Experts of a small language model.
Training: a variant of Muon for the experts, 284M tokens, 7900 steps.
Below are experts of layer 7 (counted from 0) of a mixture-of-experts language model. Rows are named router (the router's row for the expert), up (a neuron's input weights, with its number) and show model dimensions 256-319. Each number is 500 + 50 x the weight over its row's rms, rounded and kept within 0 to 999. Numbers have three digits each.
Before each expert's rows: "comes after" lists some tokens at least twice as common just before its tokens as in all text. This comes from a sample of Wikipedia text that the model never trained on. Tokens count by the router's weight.

# expert 1
comes after: "1", "2", " of the", " in the", " the", " in"
router:503469542490489497564554374526394437507488530544439527427478439507563438416509531480515569543518502603548485491486417455485478514538532471439431491490473529498583451434557486525494524453475472
up0:473535459477504455454492342507470508379389414417550497546460550491445545504496544538534479470553501536557525597473494540509516548384439442566481527457554528574547508436487505561426511512523472
up1:547446592554478410517500518538528461464522484439551452455529443486473520475539579570496532491489570482537477421468402467473486410433437521430472470592601592480563539465537495423442481532587523
up2:453445468437410463544431370435553561519449441557523477482501524547453432469435567495515444524448490470441460540448510537450463631531525526481479452464477506454426580453548467478546504468506497
up3:561443495510504559518535403520389506595494504407494584488542529591523530363560534457470490570535489459578534529539427584492540539536552445446455534475480492522478521504495581511472439477524493
up4:574416448561465520533589495569570534475493574548526534463472545496577463502596469537525559481488493473596401503533504528444469627498442563446448512517526458460599587520407587520475530534504534
up5:554511498450519500508572530506504505513534514543555539511604411422409544472550508555537453536462546450418534499542445491524402453498418440483514508548518562524511426528457478548557516460473542
up6:501507513571441486463461450462507516421498443435569498517595489530498523552523447457521547403492601542426572475487505402452400501557495516447438549472584464471508434527479528499507516482465445
up7:478519570534518464471570440484530383546546487533562493436541451526505525475551496528524446451453495544623484555486503485559500477435448566521444529496441534443544392516520508521543450425462456
up8:421542547569480516462578531490496468485466511526519544536450602452524490528494406523564427520495498425522553421523518547492494479452458479494538521425499519496518569511447498402381468539483455
up9:504571610524511445499498461576420505510504494516475482543494517388472508554542527424506408602565574498538531450465517527497500549486471454396555586536483439466578438537504409480510521622462524
up10:448583438443432565605520508568519529451481495498530606519581468368530476476499530447436574513459518491534400424518431516514407570472515540532535447459446532484453484502522520453556533436500450
up11:509468541575493423469429489488541544443450472563532490425502572408464507541529465589461466450453477510546464475446456610488531496580443585454503422580443552440547513525536493546465535491465509
up12:565471622575488448467504515617560462523538415479496576448400554542437431538539523558590454600483426604503548517572452514571534489611526547485443509525517547453540510491597514490546452450535521
up13:472469406458522495436500408536467484503465521521440474399586432495516456566593609510521558506514561611534517438473538507408468525496542558479454509568520513485523455502519489559501510416490461
up14:448508427445506485476541482562482589493469534585547478446444464410494462584489631556526564424541411472533417523438471512462491490493590584407398472452506410551508510604556459453443522449447463
up15:452504549536488467530491499535481506516538535543515423438434437474477562493441531660619533508444460521481558504390484567472531504435487513568600549482514555456468481464481537482436523496521526
up16:486556518458486513542534575483500437482529474484447550475473518374474494477544520498453400492489489415506494511491447516485451544482450456476367555528538501441493559446419487528455485590413401
up17:468589565418597429566536575531561497507450488508457465557405522491477571525599448553483422476494500486643509532473585515558498534526455513498570581508475531435492463525499413544534528514520523
up18:562480500383553489597407519456626557513517534409480484477554434463537585502517486478485539487573496507465541429477526583504480472439465484471521540490458464459502387424540506510395571437537385
up19:426506487460500559462537614530431484527438470458491540473509604526507477513512514523480470408419510477586419467478539487486436478481482618481416514556544483546431485518456472491404524478526476
up20:527457460443481509455516485536539546505505522461508496433520568485542449460449491481555566531481416517469577511486470516574511578401433385508438514470409550404506466609527546515477481498536474
up21:489520550491462476583462471435499573519430506522491532505518520456490460472425542507566462599504577483456500484462381468524644478468540492407527512491437466536584554485498595506541493530446581
up22:601457553489525454468513541460504500522440565491494557483457521470514446487517522501505410475504557581472493490460571515420514486534534476449489607492453452428537558521520426512399443551491485
up23:510479559452450346511419468517563552511506558538385526374429495530554485540528480524501514420462413524485548588510619430501574541464499569467529516526483447436522509542392457510537567444519549
up24:481534535389465517520551568464403682514526534435528490564453493379485510443519473508576408515506612502462460504424419528463493457382551567494449578527496548471514520558459463410533449518417551
up25:460534453498527537520529453536492502468397523521498544477537482572521485543530538512499503477500487419504534544504536503460502489492500564512463447585600497455454445476552507436443528393488522
up26:431512558466463498467502542473588485490465535514472508447464515421516463530576466533527559481423480473444559476406465492505465503490481485507495559519521489488454434495573549554536512440459513
up27:473517526471404491571553406530516544594525475475377551537376433491613470554529419494560522486471553489484476443477525446441523463473448549492465489564515487416626507512547476513440486504523489
up28:493514542513475420449526611530570520422479506491461509405449566338510473457493480454576522454490590503613575522494520545574414496543444454524525536499421474446536486534514515508566597478537482
up29:483495592500565657502517563531494453537497467481474442505509504410367446357439530565534558500456534562500481515467488563566497504478457546490570514534500502511506488522572510487496512595517406
up30:525484446438460560547459567503614507435586481564467471433485443467504534468512445431573523512516509493447498469418587453564436540470400513440550525519480475579560486488505484423524527460506476
up31:519421622493504518436566534557466531426475496412475514454478528482504587499492535449488519601507519535504530577504447444413535541532452515571520535440509439478540552472521524610466457505432437
up32:573463516415491453519507524487525415493523459498569522532485461472515454515573441543517531522490531528547539504491512461541531490476544531523470509548535458470563582534531518449496475441442594
up33:554543455484471480480503556506538550454510471469494500453505568534548393546518492470515565434505474450591439500529516414441526586464456474442506359548528485497533522507511525460592523449533530
up34:482534509469520510526554426572397467495497548539489541532540516509531536494457471511459452389527500562515502480474405486464401516486514474395428561409465547466551497531514435573477543551417441
up35:459424693457480476489551461502557548519583589554526528410378523463554486459406471486559509538525459634553470511490435555551567496502453449440449446506496516437492453518591461520576485535574528
up36:458460452473473509496551547507541377433518411536536457485602515506484531582531484578456470496584501486548389515503555503546542513495541573490482531492459539539526523529536472516485534500475451
up37:417537441491493534502464560569554515527518505438494553590538455500546638499467569414517568495534449538503415416552511520633524487506481540526392457566421500459518491603479437491518529551552467
up38:467590493536410556582538455511539546498515488455408561484453483523502471507546561444452497435513535551358515462522474464488514481415447502453422556567540489449454486475553499520576472515537595
up39:451608491468494454475555463491546454501482491553497565500423532529513572542472439481473506546493472430506536497503534445459468469535454447555470405585463555488488557521573536490530552452521483
up40:443488567428485481523455372430549540448519521470526542453436523566514458421527471534491567532581621527523501535448381568542548493561436563438482551470571442517488522475496481485447434460559483
up41:480495476426461436518439405509418536529538461445469483474488435599648500459428479502573512467455511585546466479495458493477406450504455502467506557462482504531402449539499514490422446525535559
up42:525505505522504546558505465528490440476551518550464557449454582544417422407517473475495490527532484458503483538518446550554545541496539440534490609479529479486575532471485511535527518484511482
up43:546525459487532581513445532554504473502496542510465455405466387418414446492494470562489563441527442455575469455512503551505478494503514518422569541589582577477535552349507473603445467452508572
up44:488473575488489471485487542542446539491492556566524494533491454512486458440485446543558473494479473501535451517382482482473571572463444603526538582500612512517540583554451518609470467581559478
up45:457556423463542516548465476449489467509548469479417465498577497551648515425544517526483435464463573524598514594509399538529508584402459422474568561567432462547508543445486566454540502490496582
up46:576544598554513547511561457508497486482554605540414500561458520521591421377492543510550451484601625496492424494467512511462424544528446496405451521472521490594442427519564469517424483589478557
up47:549400527488490437513539460448607422490643545480602587492426437544456576497507584471464473567487534529499457497502476529566515434506440557486447386566472444474506444484465528520555578514481442
up48:469458600622542534450489558449464475481546496493519494497461469482521515501548554510609493565524477481523501525495496597473494462467488523567549486514437504469557494387549600482458642527491495
up49:578566548443469600670382445514536522438564480501461445452513489514481441523480467467463502529508439443474534393617530528547457547461488473555481499470503521500417413464531577352516392488463476
up50:456534575454519468413502505448449439516485456529379424491566516538485499523507527458598472431491502512562490504412462556496521516517493433495522475411546498479449620533595440495571525525560568
up51:484420458481463516444501495546500487400505533544534389519513462559481343462512431479500530507533532630497538505524416495551501395529425497418492520533598468421555448489545464460458570492523639
up52:516466486574521562505463460587440497534477512551435459432511493455445480510488595493559498594582455465420506474469403517470373500554451460474511550432440409519518454443492446472497476519471516
up53:560413510521426533593502496489452489507537504509406544519535455412435485494480484588455486612540583549518479425527453498604580456444509498448428563554479541539503477543618394502537433542430530
up54:559530521490476502574484499534417519450602555479441562493530461479487501497451542491517474561525461542412536550571548548443481504469527477565504472483504444532515566469450459526523493509392585
up55:449523454558536583456528447518533451453485569479482574437551568543517578492439551520562442505469445493506548472517444454547532504480498535484513504543442505529461504503469502489465441426531576
up56:609457579466473590499538506523510555485479501465485477520633503487444583498498553436540549511478465479574494538556458566520544585430536484516501503588502391436573568578486540451495444432470492
up57:455525514478518489418420492560527615473512405541537563545515525598578485489497490520523521438395543504516528437442458474506497575464479490510586434488537462402476460474489507432551545435415511
up58:450490484451486506548539439556487505534500481450405524464523487517539505526491472549530462423537467439462483446525467495479507531521422463418597520477495552489500482433457467566476453478507657
up59:467507436477562477565502402607605458498507596515474471405479469484432530377524554439512559455540438511438489491495548461486443611383465413473469475456576481485460515508524397553519516472547487
up60:465486515524523446584491479451474432608508456472520413498625544479489514505483488475580532527515542624454539470479450517442559491507464551414496538477517501522574561514600478452491456513498575
up61:381551505600409569427534471640470481478535516499527542473453520468407581492554519533458615527540608498399496461417561461480540454575543462449548496545479513557429528412481404457433474428470475
up62:538525554474566518512505446552452536547461567490398490521493504499441518562537558415605423518531447439469440420522469373529557542555487529463397495510501450430586448440582483492546432535382530
up63:492512514494530421529557494506388484473536508458485609447473455411494524480548537457560496545499473485455584431475466483530527523469458506490455483454491457452482473457549484559566525503447493
up64:434483551568484518505541375407404550518527482519457589512502564445492508414484567522529552479442468514438527538547497568567434374518503508511425406462551454419421428500582539369567378483492582
up65:494506519443514506533493463507496464529553473526489456569504554572460541437460598531471483447504559402539514485516455435476566486522493483415481476436525562456520555415437580533443452510485418
up66:441553479512520405619457546511486513463501523586430555421437569337561534508463515538431559489528499442505469516549515496467529507501440531497517552488446601533550446471540559476622516487579452

# expert 5
comes after: "\n", ".", "0", "3", "4", "=="
router:419527543442460438525527437583528470463418519552558434552532502516512527521517538563582470463545602428620465503510578517453497506462395388479485523467520456456499476454548449439534501435504490
up4:446573473503480474460531467555452470462469387497487507508446509439500449528441523567417557453565498492531483426476573495514517446517443469587544526468461419483596465474617584567543516500409495
up5:478491587571478432510503515450520574539474504555558470499483476449454558563521525477501554526466467535459520478550461523418417468517392444518569458600508546496545612516472518545483502517454390
up6:544509469503577488526549437400424408376537560575468550544512399520567463464577502467520494449461505601424537585508553524511515456550447512466555376433542480531499526444496599483521636441501540
up7:492504514535507570378449548507469476360615507492494541466464543542500505460539465520398553515551522567513523523518503566472437558520529430494421473572510564481503550458402534403491510480547432
up8:513479567496412479580476517484447484510518525432453509496561482534534614474484457544531538392408522557455468538480508532438534500494430447593460449498523466539470472523482442441523532519530500
up9:422501434564523475401549523489480530492596480583461576556426409577536449576467454510496494482515489514442507512482473536547529492528598500506467584488554483491491528518556469594615555586526522
up10:501575457558507448574458484482410521474472504547527561488462539519525473481494601526564528540520555468510417598500520489568597474467527516479456595444550573515482520484513536425603459501550470
up11:502425545425482501482535562542439479599533451480531535406448508486556533440508500452540416497443509547497581473472571454520560537514517473528473375576513416479459563560507445398524426559492506
up12:508449551584439554565526500520454384483437492537456555582428440540496529603477564455409498490480496457517464449553443461511457595524416538478482458517566509393410514514525465463482502507532507
up13:563515586471469528567460575563561617395433492516505474490559519566430553465489454568503539563523514485552484567518459548516464636497474514437468497575632448552434546484434440514500530486583488
up14:535447549474399500423569494593520525421474531557538470455504529481425453545465503485556443483578535459479555450538566518551407515500434496509539441527509452417566460489585517417491550577509545
up15:559498561518474551497535455530497607470484429515510482435510518474568458539510504451505532494546445533527478571420496628451529515524509526548546548484524462493550534647541543479526514495542546
up16:432556459443469511511525486405471560604400560436466485482501528541489522559480518444494441493458438583487483503437414598594471488497353495505457563545564412525547578569488560491484591513489573
up17:499539542563557546496404550482443589411541556545509515470511573465478515342504541515539546510502542459474430426501456589539478485542491470582566451453495463529476479451473485519406600511474565
up18:481549566514475440576397563561398485510538436514444501578520458534417518446470546457503452470494533432447441499488461499615402493644490513396525506511401484444504472551560533479462442531460531
up19:549480617539484513450529489432492505492433545517461499524493549482542478484497431529476501546487450510488513533550443507600556551425448410515510441473459449463530464471591536521448560442571527
up20:393517433469548423524473460520475583489623416469575557562540397610487442489466576532472555543456484477485425505513512506486530486557506432522532521490473563488409487523556511492512456431517452
up21:492483568479501503388529382528484504484377536609447503487380575389588464530590461544529469432427544479606460516558506491467500520444524497437542455549564381505570528550523457470529588499430482
up22:471496497493480489533506544516530500415530501602440475481523487463415465566525461472477617479443409409492470521549481519556532527471433419525587453378581583563495530512510530486446456402485500
up23:462481508476395607570445499568473529423415557481466499509602547486500594568565537527542524543544568466518432450432591527527468505498529546450558547519535621399558457540529498398617404477454549
up24:528453558639541512575575482418490619455556375586476452515579480528538557474458496467522561562396461569461559487449428499551590497497547497519470542494546553559442443478425547470512486452568573
up25:509503477514438466551509465407515452473493537595528582483462497505527484464512530497515437431483519490576472520361422420471447458506532564513453481520510512467492514506459466514465569555536482
up26:549566420551472440484466462474536537523488624444509526426476493448549479553481616503490472474495491488468501582483494460536466510487477517441510558608585524513558492474540458539508517534438443
up27:499391558519430553474453560531457543526487467487456431464532485521416522507497473549515447555524423528432546446503483591554448456401485516512413432523547599536599535444542428440510423528428521
up28:423564501402510588481533539500516540530502511550579417453438526515433475472459475541505482486462529532478562425485523550468459521460508441532526559474535464395504556534492596431455504566473509
up29:575552452506486501514453516430493532514437524429437484476490545500471397495479517486528544379462446495538639426614443428464517555452459421561509537487483415440499449490508531569520438471492493
up30:487574541514504475501534521490497468468467443516459582566528510501500512477624566551510446480401464494517508473502465486479496547491515470532533535558437572539441443515485507461489412493469483
up31:429482504422459481532484438498488524577476562576558553542620483582379537445507523514550566540421504492515470491474606498496543428493447438475453552454445522534463560506413479584556462495456438
up32:460480484571376509443540547513469484463477496500554497416532560472444536563465482518484507483412510469619480553483449497502490473547493557461531562498521587476494484475468466536530477439484457
up33:506444494466545499448514491574472486510446516533507463488498528420430520463493559553574492632418496616591420440530466548487453505479525459478488412516517485551473524479492525421546448488592559
up34:512418546531486519396588544457548548504463592465458487426488471529503562535412512511521556519519541437417414474516491518507490511447419470508587489525417559472644511523596460492421594551355485
up35:491569525516464561468523660525474491522551472556490507449524513437476510408481626435430493480435457479550451485589483525541489601395462544545499468592495471497521496444561522507541531426461482
up36:496453497537531506542414488555513551463510547560486425553574463587511504555524464559542412487555450416452487529561447476465559483494511507453450386492466487497509426544414496429609509447434496
up37:514570541520561528544404521518455603523487456439455525510489483522532565567598524472511460522482371514537519420440457430501468429555422424497518484487518549419543546383468497510592503490573479
up38:566553491548431502529448638605486539500515518553557448534482491578422510460552449421497491599496516496421438455475475504496603460509548462471453613453477454491502552449495460518491465421544470
up39:489421524552616454567525508471558428531573561509475538475519624630466533464483534459423531543496503429567445480522544555433478500514571570583526466450423614471529547451574533519518474520575476
up40:478419548473454513523516533525526527433552398519456457453500528517491545558481525460604510465496513507484431493532490435470388447545440533430412563455451476504471423467442479500511464635528506
up41:441456552453552579471553526470512550501431512485532491549503438491498461557458521429551455524477565358552462520496511464613420503555506514423436492484611589451464465454645471497593527484453503
up42:484497491498485472551471497353501581483573532514469524440530492524488418522425502568515484454499433526468458512471526554493445450531477471562623474507538478520516463564473565496529483491413424
up43:438467524484453454498443430467516535503495461582508543482562477510599572614495515487420525486471516517436512457395506488511526496498592563492574416495514564547526535503556532456489536532552428
up44:444427558521480543479467494510497430428558438485463456499526478425532609456507591498479438516478532546474403469443619527478537531552493590569470443535452525568608511430509485485432501530455446
up45:546505481448486438473464510594529503552494551421554466468549542460508585452526548461503562540420482545410487466554542485495520598493567474424589479499497553504526520446476508490451395488532483
up46:529552439531473635533454480547395483581453558455508523476565483532471559555535481456560544541537506428520428434524390443539499385439488418451508567525472515561512446391550432524572440452476517
up47:448504504499562580483565538448547584473602481416447520561537468506479487497481562546498485506543497528487489492566497466557509534466561520498522472403542482458487499566472513572497430516409515
up48:558477476445506497402518561598538487529497469509595546441484420471498526603517480486479565534496452480499520605417447476472455549487525608462426521529558445593519500548583425492513457531486450
up49:557576497471516549583525474529456537454486464487574526473499550571426510531632495493449502505428463474449410470533524609535486537523494533536487542506470569536490480495525487549457452470515502
up50:550517530504506503520540483475568420430602515554487473461407499530476511512528528530482469486579535577576457488450535487521529512478461477494444469396481528464501565473429551408471517465533514
up51:480506495557475540565547493496401564481478537459454486471546462573556541524473451533566496501505504488496527466523414476452599523464501553597536550459472500474535376417448496488607431480430451
up52:449460521499506466421550492529549428423508531475525567520472541491478571430558495665566521550458426575479489509498441626492563491436388526523445431565537497454493438497507573593532563384533547
up53:491487540413509473515458478512458499485490525551535501468538459594439460427432428541486502515505523527439502445466446509603478532487474559440514449405606514458501542452447499451538523413563496
up54:528488509502434504531555469501460532470579490429525488454574519515526519483481637558513433422496526502481513436508556504395520475457460519448483527598574556534517462456586503568525516461501490
up55:521472429439494480586500634606530484503488580585494492490498471456609474528502515439556543423496437547488466432504513501476413565478443541457497558445460498567467424527577492413457528471489528
up56:493517441601544424478524521526438538522501478574458447485576460581427572451493544557536510521476451515497479489547475385491435431475511471477476526541481467539541452602484441473389518601406485
up57:558536449622443508430514537455449530478620527412499531494570513490548547514520501469454512524509527460452423463453469546477545507516512537528540541541526509507492484521511529521536479520531442
up58:528538592458533362548509480491543432557470521478497551441524468487507445572441528525473484407466497395507433463560525515478544479487578489501644498569507532480485463470503476460513521473447539
up59:517549550482499520604558526414580528437527537514437436591507542473521495554582481484556569518496417474455541560396508520528440432531464561503528386422474436404524519468417432567529503417581505
up60:414516459506557470470494419492510451448597479540566565562586494513418462538466517553605516415518492392437475521386452526453401533446618563499450414571525437544487494581528572590541451494518573
up61:494512534429445547512486479551471493479446477532483424481528537491493540453525546588581498454431561483546443499576485540441414489475482564562472514481445491585426486497574467438586495467449581
up62:447472515454522406579484525462557448493468492522544496504550477544526497551629532493506498584556462546429573564510527554585468528516456511510525488525460493549511411447622557500516549477524431
up63:512460544590470488517468480586603488541480547504437499587526555515545464611520635576490542470463437563503564541511526429526598555418461470416544593484438494572541450492485537574512517443401583
up64:481415560531467494546442412551466455381577484459544513531518505491484450487493589532544496516495538466474486396582456490474580497583472416601560506502492477598449495429581534518494471606537504
up65:519419486424462547470446537466551487510555568467457550506486482512499500399515532512497484495542534490424599468554452478535451509451479480494548439516542642507515515366433530536551551544592470
up66:418472527523432491541576479447521550382483484463589368487474534429437407507502520545439526504617553468424514496450505529556554471486516518458479506501474474558447445459509536479477473484503475
up67:499565486423445503467490498571492494491594558553453448481475536576519550528442555588503485556427442498564530457561530642474526567476454476537406440547451562406517518500520573436543472546472560
up68:552501477462430528473470561473399540561503487425522553453390571496465524483482490560569481490425499500488465494381425568454465640522515490464421486459579460490578472493443540469484490496539499
up69:443486483475527505524493460531511522586507537459518506412405530527529482401504465505498451510515567509537446453513587438424430528505428493525443577496480539469544435544471394568470412529454472
up70:469479528462493521440452512435588472483561498436441477443557493497524578452561405488534473573491510500587438511481570610473441546591559599557489462528608447461577455571473586503506535444478402

# expert 7
comes after: " | ", "| ", ", ", " (", " M", " m"
router:578527510537495473617509526604509477426527559526490494549451500506543537444535521533527457498503498474590465494549520505510479595538430396478454503484452450472552435498533584473517494476474449
up4:486584519478498558556548526435493568468579503543439390377428505582402507353516537493499476489456512486525528460578592489597497594522525549508520393585517410471590462468433504470476485433477518
up5:524568523380442489606598551450495524521538545525435584538502570466521524484433478541484555568479560468573412423497402522532530533513484484433497533415426473510538521533457547574408475512496431
up6:545493605577463472420455495461586457431508554489447482472458492584532443433552556553518530548554413433539472453551557493592412487543457435457505437488469474515570427509515511477491501498492403
up7:471522379484517577485495483647554400530434468500572466503561502473494536477479540544596484542537451462523563505555441483577522505490527473482510590487495569423550510499419491557508524456549490
up8:462578455519468446514503525509496523486578497569558573519555422486539546473548524448507551461452539431551479463535507433506521494609540589468512530535405509386442490528463490550458526445452432
up9:398567570533578521511571497481501577446527552501477559507496482503434560584570514544590571455581437533451524595380378427555526500489447561525389503472463515453535497451558572360539560518398542
up10:519537446490538471475422485538468519488532508509488480530505454489650590538447404493523428552493487498418519479575549450640560453559554535457482541470539560583494497473482516500517512547400426
up11:439580482489489564503475471452538463534386509574525571409521527486497493486489472465487432494525489507548495516524428490505380548450508524463534451452503452548492543546547495520477423459435568
up12:403597414470468530615473451511516460580470540564429490604522486479443499522490538467521416474422508525576537494444445528484438542555448537511416413509477429528539503501546693479508567550444443
up13:461493419522429494480438516526537364500540509610521532551423503516556515573547538447481454468468567399533532531541417488475508537544528466515507500616526397442478542574442510468567443475507474
up14:498539433522477426539578609626459474505555565517526527516470459417518594474439515343530437560529509481493515471494483498500552523523448556535496504481459490481560555491596515464497409496493510
up15:523525586527511529496548519538486578519597505382461543368561502465515439465512526499450551559572537524566417509451395416448489503457486545466457461461437421507520535602575467465505409510517504
up16:505509543461418401491472461512462499497459531452539433528549391444519537523578540453520465521417507549541479566528497512514492549432485515484523521449516554502518632509544524447462510566453511
up17:583580486548546366489477507527467524520541546440559459580513527482582478508502603457585509558488503514441540406410478429443479625498549511512565474448534405399542484587488563438532415549512490
up18:543473546511525499421501599415403452452496569474443574521443531440498533543553445513446478404458575525558552438597429471603426463571487502457459477579553490544441438528575522585526478453500489
up19:495475529517511482498466490559484552488504435464467578572433410477541409505445572360588598417496464440621549498506465493405502537423471587463489503541558576470503497470539474491465426466424477
up20:440497455579586483547512457466472445557494582522464420469584478543410468492563550539412523507522589481545463488477452475506485570522441520536618514595397460487380444410535581503438549358563458
up21:568402450513545426456438510545472576402644536502460509448555619509571560520466568531493454491592551539542466479556451564544548459464454502567477602572517492573541514465493478404467533531515491
up22:488577442508539494586444527447595483447500510428519664479542518459513455466507454519528453532526447528416500423549456537479478536545458484460507505406494514497547506496483512520484409517556499
up23:515562520495527529560491512413418576522499500624478565496471500493526475498554515494529453574611519485538595496401514511527459542539534534515366564435509543528506443531536519442529435459383542
up24:485465510535534522544434483503471501452456509497533476472456481497575593547548548434449573498483419469532501451481463502494486517522596551478510420535464437481518541570499562495447626517500539
up25:446584575535532501464497522525589455417429534434426433538490478486467490496458402518512515638467534421547450491524587475454564539555470447456519531504557518669507512514471565545498488446420492
up26:435575498494554486496558410620496544462517449547474506452561355486495464454521533431524473451540521491451507472567542551593510467538420590463499488483506469434437423439563463470557536459511547
up27:580456455521389545474561536534463548455556576460589419487476484516474499534619611511590555563576489508542446521535483453510497488506474457507533473486571476533403427459525461434539579465485563
up28:490509608497555472466607528471618511441470518444577466467445343488522426484446485565494529500406484460540459453458466597542417479544483445472500418488510485477646467540502523567516393526506461
up29:472546524572453506498506502580525541506501578524490496547458547496504577460452482519471569508579513474533515478485508593488561487475511501471539487449491480503542421476508490519492514471436492
up30:514531439412554399541472487476516482505509494498500430415574542554471489461382488500428533537604567512515528514624604493460443518399498493570480597456556526427470482508495501544449505486465491
up31:456420511452560511491457437602554593428495505530437462446474429497490499516575444534441475576553558486440595565466469511527451519479491467519531409442513498434503513549468571559467531587459469
up32:495589578492613540549513495515520556464431544496492564558489543524555484500523580485498522416584403462526469458487492514518549617523468496455509559534464487414489466535576560509485512436489498
up33:423504584511489548541520513517489488499508469465548501538488540518571578516543528469474521495371558480539441541551498519414464436592446534497455540495414467582456461483524572477519388490515584
up34:433460541479531486626526520501540534442525506509514504591543482482549413531565470531536485517419636447580392552481472542525513524472474532447443556490559448508543509501513559496560506503444486
up35:491448471559511483518451512455425531497512570476493518568410522487407449459486526445532554603498442474503440503518532481585556566514603491463520437525465388492527585550569510525560415562539530
up36:505536470545562509533458457583532442498513518511468475485460409518514428400472481523487564443459486411526550387486482430548558508495574528528493528436528444467526579558529472493528545517572582
up37:487539521587410537423517459489498522487553494364525506532515537444398553475553541534450417418454525461499426506538574555449514490489390529452427546576495448456523461563564538495543521487496594
up38:526450523580456461529527618414527543395511506490490481560573463502479511527416619529517457429469544398548471492595475556510499547563562527457505454496516490526501563470509518442512415530510435
up39:464561447415410532524467465549576535545471461491426508466510607493439425504482585401521459493633453425571544496481480510502528516474535484605500483497570550467508446420528510481351589496446516
up40:445541492465463421480414568575561515450461516491467546535498456436570486423425516480532519517544636478502470456459437507484517521497462413557527538494407405553511575488517506484551391408453551
up41:554521545518453503497437469521425487447528488424572569494443460503508457522452498504493451554431504436495483555495608487563410586485513498477503496432465410448494450519512527630502551449504514
up42:505425532521527543507557378491372462565515568521437535515518458521467509499523537424493473447506573472458430503486529455362477463537522520446503545447429500452528489594450475474476509457427639
up43:481468473461457539521453442532477523421468567474530505476463540441521593516525594476556456464439562506539451580625470494477480489528490451482545472427482479520531508511536479447495471533361472
up44:523546406569502463535482464445546471501538471537568540484512550579578483462522507491447512458524570501465529515532449486519500560542399514602522533487493518505544556483563503438478560476476492
up45:483561546599566572556468487543539529512492471541399606511517514491557466599555579416558452507522499456518486595507499343431569529543381506432550425470521511420455518526514427491528527474473509
up46:526497539552548366471608488557509563494526580535450471545537545494444475505451501533549424491431556476530418525491424452460481444508446432476482485567434544528526535483537517478485517524441382
up47:540537567570418513560505466526514552501488569485450574426545547407599512549456483542562452528473493495614417529529453475578461522491434539465477470471464490449522536551607400556537496398490510
up48:499456443475436471503496613402515447541462457563582537476562559559497460509576474559554463509460534486523421453519530508372583480568429489493435568589505618577468502490498516447440511542500497
up49:508461467451439350491416485449480523515611504462529492492469487423454571448544522508538461500479541493482489520525517412519520522509483510510524469565504513529447495407532549500558552537476552
up50:456490537501480510569577524470559411540515522377517454420572525517548425499569534465501542405561488555515550458485385516491402538594478549503552427495565455436486528483527485442539447538444379
up51:449526484410442440521442519468501523489468551444547415548568632573453506542530464396484600529467455498392458495473602473462586503582479473545461539467487532550487475485566492470453510520471567
up52:594498547563454514482555549499453519420606589518455517464482535499514582591549532527510572437434547396567489471527492488553504550452435507492535469525514532533411497430548508538494552385504452
up53:491481522547446529534419443488516479492559563414496398500441559568523419480487461515552507507549596428459528525526528534474426530481511428462393517473477526509466573494553483499512513512433531
up54:487495437545515354446511685555452530485492394516564572518552436610471574447433492447454539447466548530617459578485426479511514509520433460505457532532485534467517572495513516428484551490454510
up55:510483521538468516556504550477492446540590503582552494433536527520572468494425398497547506476483543609476445554542506473459505465542512499581600490600513550471484432480593466502531500538416593
up56:518538482527617595560564595577511531374468498552498572463452532447430468472459472514518550553533514576414487535525470446513540509587527494467491471419555366428406397468550598561480594478507469
up57:522485523550506482530537508480494529510496512530499494451530568483443490563528442534524472579551613538496475523531477514521498550498570506465353461427523572496365434457536576471515441553467551
up58:505558466556457501504465455552432530535584413502414424551437470543452482556492477558512428483507479503485468411568492589513526441435492475472471508520502459551481497568472450473522582445466561
up59:491565496379507433465544513459464545502506449467587442478473476442517401515488565480457521510454548560474409485505532466562571504497524433502457458607507514499525455544560534400534571517480476
up60:559527573539432509575477476500497565462536625552525506425495542475630475561453500579534465508393520508568464554499538485518466482524433458525536523399527525530460523556473550454471490495504484
up61:438493460414481492465528544578480508514532567446441447464509484427569503558507476600550442590474534417452488580556519507460505518524477480505480501484456560510531566478533437468556429436486504
up62:582528531503368440534448476522496534532416495455469510382548408500534497486498540551509371515432534472577512421490417507489366502527488513462474546470400453528572528569619534485497443532570450
up63:465554421583561487531528484551457489568499483541519556503492594482491495420534477476611576429498519383558391495464465446524502502490447502495479509506499457439572563487511503466552575534351545
up64:464620478429483522543533471518495384492481523533487533475507436518468534448505560588475486559510565446470530526458506541530423541563402520587529557555568505475545510593477458506450521410502375
up65:524543591524510421482542392501539494491492506479505458468567474479605551533562520419520495481460501441505476507495477618461496508530501541533520448472474540476543541394499452480471403536436425
up66:532481508479532458524555417457440544499546472431571500533375454506572465632558439463557514570554534452475436497420475477438512528496430459492525461579451522568548573474478533551406436424507485
up67:539473531573520497534448499524494496459443509479483529463510484494545456519488504469329484533506450440548584475516447483520488577522466554587443519554531525484498522450487588477479486398448570
up68:543535413521545436506450506548525474504468520563520536527534546494449504472498571468525573600456489417580485497517528509512418570441533481606473462460563467535519480478545542439460479566458552
up69:575539542486428472570492446551473445496473544453488538455595462484421424515581483514524569452538548505519483431412507513535542500593478538464506488556547593530417467475585605522489509487496508
up70:522469519440486384446482463619443428464529459550482408445520556519466474463553497554489428469463537523483437492479544606575528472465460509469420479485530474378521522475598559564502501457538598